Weights of a small mixture-of-experts language model, trained from scratch on English Wikipedia: width 256.
Below are experts of layer 5 (counted from 0) of a mixture-of-experts language model. Rows are named router (the router's row for the expert), gate (a neuron's input weights, with its number), up (a neuron's input weights, with its number), down (a neuron's output weights, with its number) and show model dimensions 0-255. Each number is 500 + 40 x the weight over its row's rms, rounded and kept within 0 to 999. Numbers have three digits each.
After each expert's rows: a language model's description of what the expert responds to. This comes from a sample of Wikipedia text that the model never trained on.

# expert 8
router:457539439464428511494440535453526505501515466516532496474489516514504528458531548447537507559513505413505523488508480512495519494412577505484468492470418495534409510535515473562465490568450549465461442438492474495503511515426587537583582452431466511518557493501471490453488539539488544439607468546447597524430430463488531524502546468495499448564576526509490525532532532496457481502509527499493433470547478472474531486572452550470493539500487460511490455486507518524525475485525498517538480488549513521501543489530486534500483554431546487503433497431430481484495506530508544440492460511486484516516460473566556536508467555499487512462497449527461461471548461487502526525538490513430348569446439612533555484497503483483522459481443577545513507458546486486504511460532539
gate3:515524536510483490438502497545527492512455501504401523486514540465489501497542463549505527583462452515482516515531539391471480551492552441503535514566455505527460480459453465514519510543455498533490552553442479459467508540460510506590495448511476568551487521600516394537463550448498436500466535487495504603541439460478557484554478513460428469537518424529507518559468480493510502499502544506509482511501427499449538464499529413464558519478508500465525452463532488487504489529529484523493424541555558478436587508494411499531439506523472517554558566554422504544453590555543452488539507468524491478565519457525476483452494561507534498594522519531481504454502511542507509474506513414531509505453486533423519525506552511476412530468466479560531485454461452480507455562534513
up3:494433459531436528523505519513528486482461540517572457543539505553386509609580458505507517569484474501480522523581517471525426528540511522458535499472417585459484586496500474595477489494547500480562485471460493472485410543470460502492531469531530513513483494479456470536505500507471401475518482406571518483452484459470471595460471542497431519445492486478513545558564487464500444480460517494522456487515567459512558567490515469455506507484489438501501498488452549481461492499447514550485575509555502510484511530452512458577585434496441467507513504584520481498552538446443466493497502466490521555553560497474503543486491524462494485569460531462439468517452500512516461558571550467534509521486468527417460549517459480503547522516524506463494477509546478428483490402509476
down3:493495506517482505413526490497476532388481565504497517501531466480505506512528473534552553517544480498519476547486454518538518510562459554522513551447551486547521585473488436432524439554513560576479447542460469448537510458466528522525464491509601530539498529484419508535470535540526436547484533537518414551564549486544560576428551541469509513503527483448496555513485520476501456445450487559452476503497472567562439535529459540470498412475464553530467522497537510588531487530531499518527557501601463451472396561463486520558532507510460528470486599541497524564520512478500573456475462532504548491454513549525525414472517515501483526519456486488514481466527463548559475518430485528477501472514526545524592473549483493533552497530497572552536522482442525484473462507480482
Digits and number pieces in running text: money amounts, scores, decimals and years after $ or a decimal point, such as 50 million, 6.9/10.

# expert 53
router:508552520498465492474495546400549525515558497503530498531535494511526535478569478446553469565458528469525528488587489545481516432467543533474481552478501497552497538503481514485421458522468537447503492483474499437486490482452539538514498430421469424453536487497483473551507561529460486517589529494532518564493547355510497493435566523510437493516517500486499521513463540457558433538493507551476538476514486415473499484449567573523456484500502454453450448483511537572519530541411510531535457479529498514505499506534500525511469515427530475507427532470446551546526519527554540479472531508536518519525509506489522483451548470504546518490479509487486480454565351491498563460537476473417389548475477500477575539453594489507512468504445548470462498470512457483486553438519537
gate0:536444529513536472449526518426488546456478518569540502517500502527493504469523468525513462581506501531526540490437467519549483475553574538477557503539465560499464506549566534537465501463485460527456528473539521466548618434487508520421482442474497460498502508428441502480445494529547534569505519523481536543378495517555494535473488571504528509470540452469508546520521496542467466397454571485554500461514546493501464470513487496448495437510467517479468503541470560581564485515461442533472524532516443528470493478478549530523498464537530492513498460565528548525402503494473478501492445481479533465482482501518504495582464462528501561556512497456490408443563434426442467528494403522502444497468440455497533479510553588528519444505457430550504416496454496505540531446463463
up0:536455556518552462496519570478560540555509498522573481513534520555475468493459437466514525588517502493560440542421501505533510555530555530422470463498489465479495495550496506396509537539481475546453482479535534447531556551492492476524523455484457461530524494453524484523508527559416435538505575552483488483443509506473502481480544498424475502450562445479501536548482453467486526465511488460489559494502435544501482520470468420490511469489625494463470436563526508468528513467451492535478495435512469502533495491502550459511508472464507518548464544515506531598478499592467515501533503522533505508531512581477520447508493460545462589579524513540518380451532454510464519538507435516418478438568480532431539529481490511495487492565464505509519491437489482393501510415461526
down0:486478462525497543477487576495519500488444581487459433487508436526507563451479441519518424438515554504505485528504562443461462567509484503476543520508491528396534473618468425459540502529536592461520496517535515570485502529476470536512457568498506567544554502463488558501477581481434510503469544473524530465454518520459472480532521473545546491498486440472569443488475507516524540472603533527546470489473553499443557450545461552459484509507418495505422500517582493573501560542514415488494437500525521439477480474485500524510437512471511476502521460564451477496555513429464496538529569465463531520529451523530529507470543467512520497543451516484479562593535500495506541524518514402466549482485527511457510470489461496533498531459568440479493508501531443449563543413525529
Plural and noun suffixes and final words of institution names: -ians, -ers, -ations, Committee, Society, Party, Cemetery.

# expert 7
router:485496522492415450510475498468529526523530448497577515445499516438458593472467549547495532466478568423500464495508466524472550454410507502497493502459469483439510557512494471500521465512490588507474525529483514489422468463485506491544525535486471432428518467496493466467521552514535532476545522595529548524470576436569534502447497520547496540574517552457553507498546525523483490529501517518477461463541491529403518501531518538493564428514469476463461466522503544509422517559424514456510471506510450459472550477501475497467501505466505517548471530490419530570519499492492501447417498536476532505476445522513503520459397444502469529456474500484444492516572422551550488566533421500482432511494456604513643526523460485478446455522477511485477520501514408518565499465498537
gate0:440490537565459518471456476405557458551478502484555528457442517401505510449535503526494492494507517543504547453546489489494516513448485516462530469498508545503448531445458497397482432472515552528464553413571526471457572461477480503578564526512518468528526537512432489484470473506525433477557461561502514505545564477516488511454533534512463531490513520461489501522514508602573499645542502499474547468550461513484477508495487567468579469556536483481456477459514463542462487626492483491480491504493493447451500513489490508498534443496440398531474489510452547577504538521469463513417434527486513465509442569509438498524438493539472517496445520462491469564525461521499486519500504461499421531482470482493593516490527584511504555563474470510467513443529547530556512507496505
up0:518473526475418497542515493442433477486447584497460555465492459426473513549507528535577525456511562452469491503503402486579551529511449524461512473488517487475494508485489471495548411546530494517504499523562522527498476413464476464463464569508519507484528498496503543513499563515560521456516515559540525523480505496471480433466506511421544420636549517526559548475483540477522549494500548482541537465566456577473439515489480389471523501536480486484550508506417526538476510501531376467587567406443478488473486537592498508471453474546462523565533524520477533602436503543522527447476485517522503506457544543541523494423447469472504540523491498430521478508507493497485485461437456475510498496484479545488562523521519518510487544537480493509436491494530484457526443489463514
down0:539526465512555496525466500519395499501420472514502453534525545479500599558535475442564460465468525530518562394461489438463579545523494478506470449468456478489450440474523513511472543527513530467497458433571437484462490514630548524569520490492450438532500483462490460489507471466453488519435458550475490478557417485498493482497514502466419508507511476557484510515531493473512543526573459476485449515454535518520526447542562553561474491486514495501470559469551537523477517466523439501508514487512504612494543502460457483493588454508570497533449472474460380486508480438493505516556494498513504492533481498559494565551510437422464513535474499509543475501492546484454522500501488500468539532410495509463464557413493502561514467429476541498593515468440486504494455492519445
Field names, colons and values in infobox-style lists, e.g. Coordinates:, Location, Phylum: Arthropoda, Full name, Pld.

# expert 27
router:509573523410461538528456509513497464475500497512504508475511464470468551470528518509522445539490576513534497477527521525449494437430583485515470546462515474456444492504529500440474456464467587516496477512507524542474457513535514462546532484484418508503559565453504421528488513498454517467557489535520500474478484366505573452485522528558531520562552504477498520519469551406497463488469481547535462481532509408388485459533559506524478553507458489439514495450459546512447503477465542510504468505502466471464479491510469520505554500436518506516474584461504480515461488486498513457470437516469445514545536476598520576510482461467488547520444513524526494482543358511544511485491475516508501563502467592557621502525508466484514497487432527523499493472524371464505540474480575
gate0:456475445502514496508505479423515536468502499445532503525527499469584536561490449486497505601473542468496526476477486485467488589510441486561476614455452481520484563540503505497537459496516540495528510480465357473522504555472463499513532490507457543480489445444525581434484436448495440476545534475483410492524516515498544564555418543489484515553534491467456570457501529506528507445512463428443429552436514478465480526482519485544480483455510500501430468455505533478498521513583480531505527478483517485529474558470566510427497395478477493563484513544459443488469549497508464536547500477491548453546532454486567498451478496567558528469517549523533533582535497525482549510481502515451496569485507427412541481510457501560523465536466423523546485530481451526541466526520567
up0:494514462557521506570486430534458423601467436526567486503502495491530491496512534489542575442516493561410485474451482468546519455523495557511529466531508518499514474528493479509460533530534527522398486518433495497533475475495530510481517519509605428468449482548479429555561484541546483469483555476530522555463529595504439439465531492491437527433468579451542419522488478540504474561580510510569541463510500567567503549552448530485469507484538473506488428506489431477485470481446559519516567477529500533475502483503462485554511538479489500506466477532446479443591496469487515497492505436477525500411550503545483541467441533490525449506519395484457491520503595497539422481506429533545520498476492578509483459538485474446505515515551469507457544488542570508488429497481507
down0:515457505535524474525528505489483420530509496493514504485541507524449511456493550441608485475550478579524505496518462482529510528515505484490503498455446460463492555549432574452485517489484519533504511413568537454450518498441496493524468521418560453568467530497485483461509454513510498462452480507538546488498591509507535507522447537456520471518515570495504512457501477494503454464547437432436508523443408406488487524510437438553496549544502519598479486477475513529571443562541562473544460486517481448538465501533480472476494474509519544493467510472491460445494467536513543555520502401563505458475556455531451475530498496429439461451499449484543494506468492478580464465545602430532476469503488530520450586447484471567527527611545531411527504526562461539526500517477537
Hyphens opening new lines in infobox and list entries like "- Climate:", "- CEO:", "- Order:", and sometimes other tokens at line breaks.

# expert 14
router:432531464516423520519448495456560520489518503494565564527518457463462540475539512435558511457532530417533451552496443471476481459438572542560471553436565481509527481528548449523452483556481534444481447388472448442494439510478535467525513484493487496456550510461500388483521525566526515478637500482513505537456493494552518465525506502560459489498513516478546576493454559493527402486518481521502496518516487498477543494493517497490487493506509498480522420429511545521482481462487457471548452564533532481530478521521518494552448574381489511509432467496413552531508497490476537456504493513510525517506535515486537575456469420472537487461435482494487458464524491446511515452529524532447441580461442591475569539530504475518486556470475499481438555476522482477543477463521535
gate0:475472471468488506558547527474459579466442424528472566579513530515529465458575528425468499523494531523423558488496554490524486482527516432539529545518518457550468484506520492523551510476538491535417526417404435494498485516564509449537494470526518497432549493512534434502490499520524589500559429484482554534540478471523528503532475560530526472479455569474538528472415514414411442518476531466482500484449493453492496537545512479564520484530456545555528432466550542527485446487502518538546469521522548514450504411459525491565459502504488529465545434508516478505478431501525504469508511496520536542453442566532507464489513575516507515485503435544488492482490469534532471467531478375476450527468480522436548461484519568566439538497573490494511468538454595492515453472525554
up0:565538477500488512478534549543507571495479516487569428476550507496571449506425521515462547553496522563504549453480485551528527530455419504489485522514505499473468575501529513449507547567554482530498481507574476541496472488476551549482452529507490462516484548497505525499526484477479509498442514488506489475401561499510490495522519470552481493521511532453462471527490470528482523547473502533482580562485545539484489512487464457553421541468550440502549487567565441464466523479579539473432548506526430508490586529532499483361548515544537508488428575511565442414408548498459446522514498544488474512455508428459532522463440436562504444508499510518543582455472534600516574521538499528520512451503517476494510452477511548433448492497461516547443474444520455505489433538488469
down0:522461533544555488511479533510518484372532475561468453526463535486536530428494495504559523501501552500472483499514453441491518409463556437508519522544471516492494506498542533504507571461474481425504488553536540482558565526525545475499606513417514542463486492467463517495446559476535506511487536497523504497563545538523552508491489521457489507470529518496485519479497430553501464517559495503540498549469511532519518453485458568429494440444542523461518584528520453481510516459522515563516525482516499518493462473557563497483553494569535541480482502470601485515443515531490547482494544479456517509544483478491432536491381523530525431521486468515543609543475457516450502517539458527494393491511525455472569611564418520414563476458518441554553511493498477556428536492480490
Object and subject pronouns and sentence-opening There, as in "some of them", "express them", "There was"; also if, what, you.

# expert 38
router:482480532430431543496470487408499473510524530501554518479552503474475547496519557512566387550505479414561468537539488520539445561465537504444451460527483447513504510464506477513435455549492538499408468437463482455532443541439518563523492468469472466521496479511509436533490577500508504416576497488492503558426501439537495581531442568538464546507521557474534480508561564398482451478457522534509483526574486498445512468527495476483479491552500532495467510472471583546530562441478498521560465481515450539515516463504440572541493542438437438525503468496460497537507518509552488487474443520499514503460484506526502535448428458463541525469470548441483468532532450448501509481465518468472447557441465558482598539529518484482424505514548564520468522488516480507572527526472551
gate0:499504448561492538458527509542539469544444549520467533568534479431525568514504515485496511443503450466527446489485503482537465562492566534523463482550488495494481502538565458555495523455439480464521502509444412528514471437559456511428541433466520434580467446514492451520494532606485598503472482469399523470491541482459555456491475524552483474512507417429525495542551500488499431476511497509508490502453419518464547441507470462459482511484472497488539543510569557482403492488448511552497351565510516556491501445567540509466452558470489518532501469512500480454566541579486497488431445448557560485513511511562535559479488479473476455447506509465491472484559517581506519424454532511517534493485505536476478503496501507512506551565483497547454502470466515520531563520532485
up0:472488513496495494571449519464489537491551509501549484497528479563490452501486546539470515443541519486492525494459549581519532550492448566547455463503519582541455476477486456455454445578521513480475505536524439460506471546439454528504486526528448499520445462478577498520468493574526442491512578429526497492455495532525614545523475524492576438460520501540530475509534518481489497498510464516601476471504500476503551468481441469427440502509580492490523480525479507469539503558540492481428444516485496515504508483531485481486522503487506463483541551410488531475516499522496456450552539496484451518499492517468471429395491509451528562404528560545441492560488490495462489532484446521444490426494573442554542519601467505577445497490555512441534575508432481583465477494415569
down0:512471477447530579530426549474487471437593421471490478508563513497493513536521508482557447525507413487436558461520431488467531443419471535505473509482487475445450510433456527411420512529499485577482554456531520465481496485536543534469512493485438490546484521480468475506456493505458448522499520415530488467501533487498487519531521463476509570502553529474445432498525489533527433457399545481615437524483470557442531473439479460481440548464446438496504543457514475510510504585519469485522528503485567524521557497465484517479472510548491536529475481465439493554519485521457531538508524444581559491496452581449516554504517468490481535477539449434506512467547479539543517537611489466544492530492457465564428481552545480500500491505538458480495529507500455484561519466461590
Auxiliaries, negation and common verbs after a subject, in narrative or reported speech: was, had, not, never, felt, said.

# expert 21
router:478476523532442465482460520455487511464505472569532552479548530500536537445473465508498502514498566527497441449502493550498495518420546490503476501477476438462447561489486552536455444478470573494476497470457483457495489524398515502495549495483438467478507466533521459523490555553541572432571530526500513512468518457613590493447489526515487554506492501465554534527485544494524505500452511535413521474521531530379523507547535526516515499533498513527493526479507505508469481556516489472512446469517448520475446480572546542485473487369535530479497561426459516467522489458528540483480562516500571545501514443538489532476424431430511478472553507495474517484554419583534510514481436453419422542490519547518672527506463471524498471492474538546483498490514431519517489488499541
gate0:530515506550466466443469480499497458526462471560518550490516511502533524475485569456453577480497510538503475494530467471518480451498562450462505439466594514604486513515517551563512466488452584433448490509502465485551499598464477485535529540530460488501467456563557470492518545558477541455505493578445487495522461440541524461528489483496417515496516503506562473525502532455446474493465484518514546488523495472504526551567504497503524519518504486552504535531428451606531478507451441504476483402505509446452474478582528568439443524428495474562515487448502557524456479428520487464503526472495519479440488486511541433477449499448506428456492461519469521538531426515483565448467440481483504484457547522465586453548453520496478510539504488542520475532556433611587488416513519
up0:597518499524515573477553467485498483429578528514488525523464469477542470506475481550524512475518501517582460459469547488515484467515499478518538449486435421488509536444488469541490540468544483504485469494552521533449491465592575559474420522480528501497474467381466489523484577506503573442482534523543582509466514500495485510527488436501514512447525467471508505513537500557512554539538566475546435604509503505469503496501546518478510478487468506555490521498480490550472540489473532480567474528485478451517497511476507431471589491564587591447521500430505478528467459462528449447474538479557483440532548434566482517500555480506506491484438505368485446519529527422427415477472546546470579498547467499477533528547492529462503484481450537517488452451584454489511538539505520
down0:596520528475548554443491486499475578426520502472464450477430491473504481486545491579518540527474492476482472580420427484470503434478495488542499460561490483504473509506398485478509479459508457516530504497480491533571535564515504539528458492509530475509512413522498575492483515483482431457496556527515532510460500530566508450503485522559478455542570547535476547528540391481470451524612514464533537507502437525507460440450573546456545506469517534471461435490557511532442548578549459469488474521562417516463538516465468551524582512487553580489553523497527477505499466429520535473414445459516520476490508497555500551556564498479483464503441474526514448486488485480433458472504532539504504430516524484456490496516567473431522528475540540515520458495590524563492506556465482
Colons after infobox field names such as Position:, Class:, Line:, Age range:, plus dots in URLs and some digits in data tables.

# expert 39
router:507571588468468551508528496470544524483538500527537548534516463515496490505529523507554496543464504487536498462562495510476533517420518511517440526526475481505490569511577472508484496478470521473498520436495456449520395478465555452500513481451442483465545404504525399454511498526518565477561462474511513518456554447514498488442467484483503573512570499508537488559535575457481445581461514499476494474458465451413492498499529516571485526540511496536405509457558564543398482466466501439489418489536470484500476490566523498459494520450498497470437547493546451538477470527543490500412484453509550511479511473533497515456532463478542481471469550484414434471550474547532510467531519444499336562525511568512547519488515456517509552466535539505478517518578554503523516517550455
gate0:473561481457488559485496499549524547558512499435455482489516531393535512431440434494485430454537488477492544548450452503549476475453475523473441554565489456487456445523512526533428511539454512516447493540520447555452458474546593458572514531485501524430527457505544463494415514493506546484490501446544504532496409485434482484525459500484480438516505495442540580492489505599457513490507512434525513443532532547404477430545487474553586523508473530570522508463466478499495516516477532460486551554518439501513477541512552432481501551433477522494452531552482467493543499514541481527481472577495557530555516528555485560539486466459520570489500518527445502424575497471463515489527531521532429547523451533470525535442455456466547501521570555520470471515471532449550466485559501
up0:488489513493472535492455509479458549461482519527436559547467452537511482501468480424619561549489559532477442499514537517472490473550528437477495487537469544580489510525530502508405491525580495531484510512439540546543435616458516502567470477493539558533508477507475521473492498437497527451523434471526446558469455501480497545564552457474449494508474520461528496491521459547463464427469519526576531558579360432509513579559499447446468541518487517521451524533502506505534504488495447490491531500516504474561484425547459476501451511519473498520505509464514537446539477506555494549521512534535477571505547474518497464498513503563533505528507553488511487509473509563437530484446484443518455503447528455448489486489570519445526490638531429513541509482522548472410486488441549
down0:505495449519499542518468467562504504555477453555492503474499524533554497524525439489461461466523415539520501434504513471517481572471412545509623414536544468531491468573451506462523498405465434484508455461449428451507465513463555529523443492511520523515493475420527461509521417500505539471481522499541453496562511433524546473473486438560480537451413548502472465510487433456524469549526516483461430502496521484490563507500516496487513528447449559516470560456518456549482533534531484432585512507505460472604482475493487511570560486485493522516476519535465463531540487463539514426473451523463504519595505541481456552520469449541486473505511556486479523449473459546422490477488506485593634511460498547481578461478465500504513479470430526512494420512524503461510483526494503
Personal pronouns he, his, her, she, the relative "who" after a job noun, and opening quote marks before quoted statements or reviews.

# expert 50
router:515531556527411507480531542414533462493503457506516468495486490516474595495507529574550493520477533504565454479562489509521541482382614522490497548534513446473473524513561493496456512537522510454468490467459505534452460480480559542543571445533495444480423476577453439544489559530471526495532537543451552505469544408531436500513544524516499484512523497502491490521511500473474406516482547552509468495545444486398492459502525518493550483547463437478473517425503545511429523466420548486512479529552464486484534481485467557489513537433491492463413548459472530505495493515474500453431493454525485482515507458540512471391479459519530513473519495471472494492478399450518561462470439547503504509504452589535503507513565453516556484450468564530569522458510402509537521477477482
gate0:495576543510573416552490513543495447527543500494466437539457571483482493530511564519552510477549589495447556494476483507469457561456582455433480480478536514555482490545498467453467428481506412463493519444461545534494432540472504561518499543437567508462546470485450475526514512454532565558516546490530459525499530455594486466485531518513447541562503553461522485504507504544517448466494471467498483475503414547491518551569490504447537424451549441459456460506473480484500481514508514432478447481477520511484550478492506513512490463567530441512386500508508489527540545521498580430469458459485524500455488494446479492555501561513576511574524535499495498511457533512554481463530489482443438459512599432525500533534476504445526437517509527545454503450541611490480526562516515
up0:516476544544514499462580480484486470493497513486483427513471461423571509504509406528539517468540505521535516508503487520515451483481529525555474476511479502495491515582574453484527523528470487471538480516491572462534498524528530480541500532432484535603549432402536493620472502527503474522482540556467455561549443474480498497502466493505442538530527484439476540476541484540506517460494493556456505451493482493481519493548606541493520453506444501472506468476578485484534488540480497422506513512482467454523550445503538605501484493467510554446505521537507406511493512432452499458517577451541510451461467464528484489418543534590559651496440448479442493437452519520574470495429495561512479461521484531528510507463495488488517542578557445478465495448483579525514482501512508
down0:425479485531520418523513496424546515487417592508550521420486507507499458503486499503476531436477516511506437497435488471521512468458528483514472484477514468469505546567467482494431505533416530493508499485504559497581500516525484585632472480532440459539484458498498519498493518582583468574429496515486570407488441513481442467473539508535534526460508536464503524462475550428435466486523510469544459492484564463494538472469468515489465517534444498449489481415508470540487494538512486416500452511529497477531481536505466513460531508592492530495432557514520466527496547438502489536501463490524583435481500469483496557439480468504581533499487506451476496498482500505474477416432502481516504550498579433505446501512521407567465499577576467568526500478450538456464440516543524
Punctuation separating entries in lists and tables: pipes starting rows, line-initial hyphens of bullet lists, and commas between listed names.

# expert 43
router:477555507506424547496548512469461569548537495556553526464549486485468543491513531502554482486502487483512474509505533520498506575418535508535442545486505441499474495499494485462459502522461564502461453477458462473492500496477603519555583510470437464515565519509527462531522577531551508461603521503486464502498532491503585425498459462541501483520501513429456479525575552538499456457456484543483451469482507410456521537548516494546464519549480403547433457467507557547425551537503518410496528473493509503491503424511481505516491476428488524510454476479489509495507503517482517468506517515476501487467508537504482510428448455531539510478510540524501469460490365536520571535545496565469421499499448533580568528497523497513501511472488529539494601469490443440511463369512596
gate0:426524505472472549432477481493545529457565482519458509579481408473494532495486484512570532478547519581487436471446476493474485520413533503509467537462521486474555486442556454476526428513486551538558495429518400516512469474546510548495551534440518502489558450438487449541480524589541512459540593472463474449517481534551564485550491511585494494484522532455507465478549519538536503486465521557502477536517470443501481446490534527491499576518533488480527489476542510436542529521506536474506455474493500478474435399515467582437454459514508504538402506419479558504498529553504490449511485469449472509521426501528425544518503461451492471438503544506486526472466428459529526538587561501453517585484494489507529556494529586540487534490527524479510546418470518488534468443535475
up0:607507487523522493511578515497476513468508456477530566484515517468516511502541514550490474472491495477546475517500439529530498473557490486420533502534499540517511538512516467506446561563503418565461499459478576538454538483441538540501491556539605514559437500522473551469445463495478510508474435555555474523629503453491417509435518473506479525486520515534498492498513470491517495568432475395516521498532554500546497538524452432478540479501438532517498567548414441487481486484390466510520460491495540468514523522513465506563469473487529492529532488538557442533473512497571506543410497487456494507513555485433505419480521526602453486566501396463443534531516521524503482473468499501480469495499477559519478493548499438502406494472542459532488432456490535499556460577452518
down0:468521559424465466448465520488496489558478527502527546524498481545429465554591500515546458466515454500549528513486475502452556465454402527495527507447462502481500486500525517560459495566496535526584453547409543432420504571498569470490539503484554483431508542599493550516533531448485546497533381496541500544477468432451421517511467482510565427506502526493501520517490483466487495546457496492482501542526561541519488504475491555540492526451489511470451477520528594524532492463496485461508555461501582493406466503547476474484539503557475576540567455537587484521479500567452460461538507497534550519478506483505537493576446451478473408531471535512508524487488571476504468476471503495493446460472444458505528493455562498507520545404531510475492501478463480524490468475474395
US states and major city names like York, London, Chicago, Pittsburgh, plus the final digit of years after 201 or 202.

# expert 0
router:471497490507376465459515509310518550567573498457543538474530461477521465451505537449508458563497535490516534456563504522486485468501602488489438507491517431476434489503497547513467508502517533490439507444495474489480507444509517492552514486453440501523523541539486469493488530514526532452593487534461576496491532523504513460452476480559515509519558561456456551525534560508437503505514538485500458482493518490402533461504486564491516518567514488515461511466534524573442519480502486507484489478535493527474482517492494494500463563494515470506423453420439521467424469479523558475425454544433507526549488542582481521499501539463512543485448518490478497478550457461510511469515461533454382559497434532553571486474556463486476499480421519552462496505574483484460472443468560
gate3:562456466517519491532565454447471533547387539471549494520515479503538483535535450508515499521463511530542474498517529509496554539476460470513518581497544463498485574509527565521503413498455552503400453495515475530538510473442488444503403516489472486523523491466478544490427479586494548459549496491475517453408516551522483536488456478469363529530506495474547531523504569565512526459521472511447449556517458503473457454492448543454537589549462526475522512529431549493541503480485476553497451541429519498575374475518460475468446469510470487428491498542494517521430508535466523552492491512454495452518506466604536476428445497495486448485494512446479471438547532455495528487504505480511536484520564515544522501571525480501506527497457435511529421519484442551532514426467499
up3:520508494494481437485513603488512492495530547556495451447465430487550502457465455542549529547483543456506492458470471476472530452502493487492472498496456540521481588480495496475544453569525455425437538496446567515437460519419538509508463509560417564477485545487417482485541470519509496518497556484515447473506496490457458548513615504535502495460496503437544506531465499586467475557410485481516539525550530568490481519499448523510496475530569577460516469560528466550459498520486506579419520534493537477464468505524528491499500586511488528554473494461519495544562520434480555498517445495506573588478555483503533504493537505529534476528501548491526437546393549522431566505487496490498502558530504535505469538536474511462539434594488495533587550487522519467533472522426413
down3:466453497477524510468583502485562504516548521500595548496469470501483573502521486512461503451449459528565558521464491453493481447549473479473563452525487496553511470531451516494490481485541456485542461517532521521448480413506405576503426533591481534459521505522496497487546411571488490489511497444514447464547462479474519472534554498545508484476474474521507455534546434430519455508529496571605516500587540546462502502550500536513447460517449510546491477498540469497463584428526505494515448576532511452521548488514489576496518535499484505454507467598535540483450512514552500508500476511486493476530482509533549501510588475499507524468516565409556454460433484419444498533461496532491487570515475475527518574450423438528515584484496575490443511533480516478443490525529407
First three digits of four-digit years after a space or parenthesis, such as 201 in 2014, 189 in 1898, 196 in 1964.

# expert 12
router:500486517492476486514405554399542457533518458432519520484490495473477530497499474508527528552475536510527514533475520513517536455428511478483484456522510474494468520574502470501429503512467608475497473476544450460470433450461482502559546460422476494493464487563495511539500538483463541460603499559483579463481507448489516498483493501566475522511532544539464534464589558543517457481488572549475435511563483476385485521498475542516509454538507507435548482503520492561449525441533487425451446499538468531468508468495519536547436464473487471563500519473476538510477484495518509430421517484448552512539425454487534480418460508508515462467471565447481535453582426484562495551517491507486383501542443521459625519539509464554473468500500532529458538486486455517560497495512549
gate0:495554488470519485508469543463502549474486505472510493521445452496403526536451492503502542560473435500526544555493556459464503476502441442492489511502528523470415497479490563566486463474445488489525448553556532484449504480446501466516393514438501486489457470454446498513500473527503546461573467446482500490501477413449438474472485541454487519461467596493487541490553510507520432511518540451581421511578459511501512495504505521520479463423523488466516485546514498594496514467493531516573596532518479432602497513493504508513449465524542455474462459525447507463497523464589517470466526498479488572555453464521551446519535593492500460546495518395554497543557456547481456514449477530498491462492524477570522572553471516527478552516520551528526543544530473587540533439477560
up0:431504503527467580525443485528506493470508519509449489474518529470548448414487451444488506492471437516505467457495466459488520515464498436571536475521545520535516494545457479566482517592473494427559466526542480492570535500569605560527520489576480501558479488513517544430554458458502554488534425484445516514573511512550531484596493526487513460518474510464480488486480483427472495514524408471448524530498513483423510518520522543494474588583516596511441572485572444475504526526498465499514499451431441519439518467466533463439547500461509518429502542484559567530487484545508505541504566500494457471450520538500527519500413487489505529439460494531545551464440494547556528487503473462572495509458476566510521445495494495537519448505599504463565519451425508506486500510444460
down0:475520546515476545494413535477524522513448562418501546510480528548504512556533544489538463458460516476513474525486489490458547501481529518476465437594523493478564447487514530529508474434469488467518494493516463429482536488531490413416454516403448494522451513471548517559608549528423523523474429504508539529515463465448513457514470480425474522441498514537514436503458503543560493472484535507429503479529540550467530455615506529496497408454484537563508536494528468529487528432519520572439500534539599450542520512457520565471517540524441395472482508498489484503485493396513509529482485499529485534498494483444499460484507466537533510529577400459566535538565497485520436545482448545518522524567480528480544433545512559504529493513458476474481467468538522515556499449478505
Infobox field words like Preceded, Succeeded, Born, Reign after list dashes, plus mid-word pieces like ab, b, umb in names (Mabille, Rabbit).

# expert 45
router:505500482507440490472479544436561497564529484466534514479495503513511522502618465471551455539464570486485493512526487555502565474464598510537484482452483505492498485471541495551480508572469539422497501501458491422402514540511544517538471477440489438431529472428481500530486441523468521456593432530536450539514506472495520503458539473527500474556580549514456498562505502514461479490498528506469497533491462480446568450428566532497504496512437492494542470447482543561498527520522546504486457536485493500534478499509492526564477548385507450511461498474504492509544544493552476467476560498500535480528525508534539526525467483482572487489473530463415482506581344518489569455553503505426466564530502506517585525472488457455445461494430548518456587563525458502505515459495565
gate0:525455491524532416463545510577496440512484575504573471465557529555524490520524508501496509523504561535428462505487498469458505546443507513492427558448571501467526464523517517549459483556436520507461461497488510466463536483565446465523439574465552528441493505502560500548429467534477495515460571559554525478517457465475533421547515488553434516497542489491518469465499519472493521436484472444535495560540567453466532587420527516487475563526410472508589447494461480462550495558570533527480462529555454529462486518497527560466438559491468455477475420522589491501483578496484504460500453524512569460475508475494525519452474505492553567574418509586470499472506486483488518473482569536505519553510536474527517497506508464420467456515484553509469524564470542494437443513528530
up0:463542627480479473528466509506475495418475524563583500461556481455436536556474499501503453463484431544485452583516544599547441457482511468519508534497471510514484505493463476412500489484568568563520501495456507521441498485523531575400518495498468446502512498480491539474580496528534476506488490477476504481500519520532508490524468543497591522515472497518390490505509460436527515543518517509545495476461516568528435500509454485512580514532544481426491535462586513545436541464517514514433529496494525534529485460446465455515489449510450510531484568512454474396512482453483538536461541515443432495536482501467450544508439487530470471498601447411473499484514499523498501537421500427473538500455520512564459516427484527482537581522559510504518466473528464498508520528470403
down0:484469496480525531490487525522507520548528483502494514461520594530479488472572536458537575431513514469549441495513558510467498527490562562511465497370495473516511539542470529552566470507481509542470532500528366493453418524508443490456531406469517489475558471514502435499494525511495474493541468519471444497502575420464443456547533452492457518493472469494492500479587495478504530525471538455464468546491530544528548495545413479473544518476527465489535436529519521442517501531468537580392564426599518510485472554547496523515492507507475490457488489502476527428508518577546459468478565522486565452502502476454517432533517487463486502478518481547489529460533561538529557555535462566498428467480548538556597483459518487495441436523478491483445479526503568475577487515509535
Plural nouns and plural suffixes such as years, members, points, people, types, and -s, -ers, -ations, often after numbers or "several".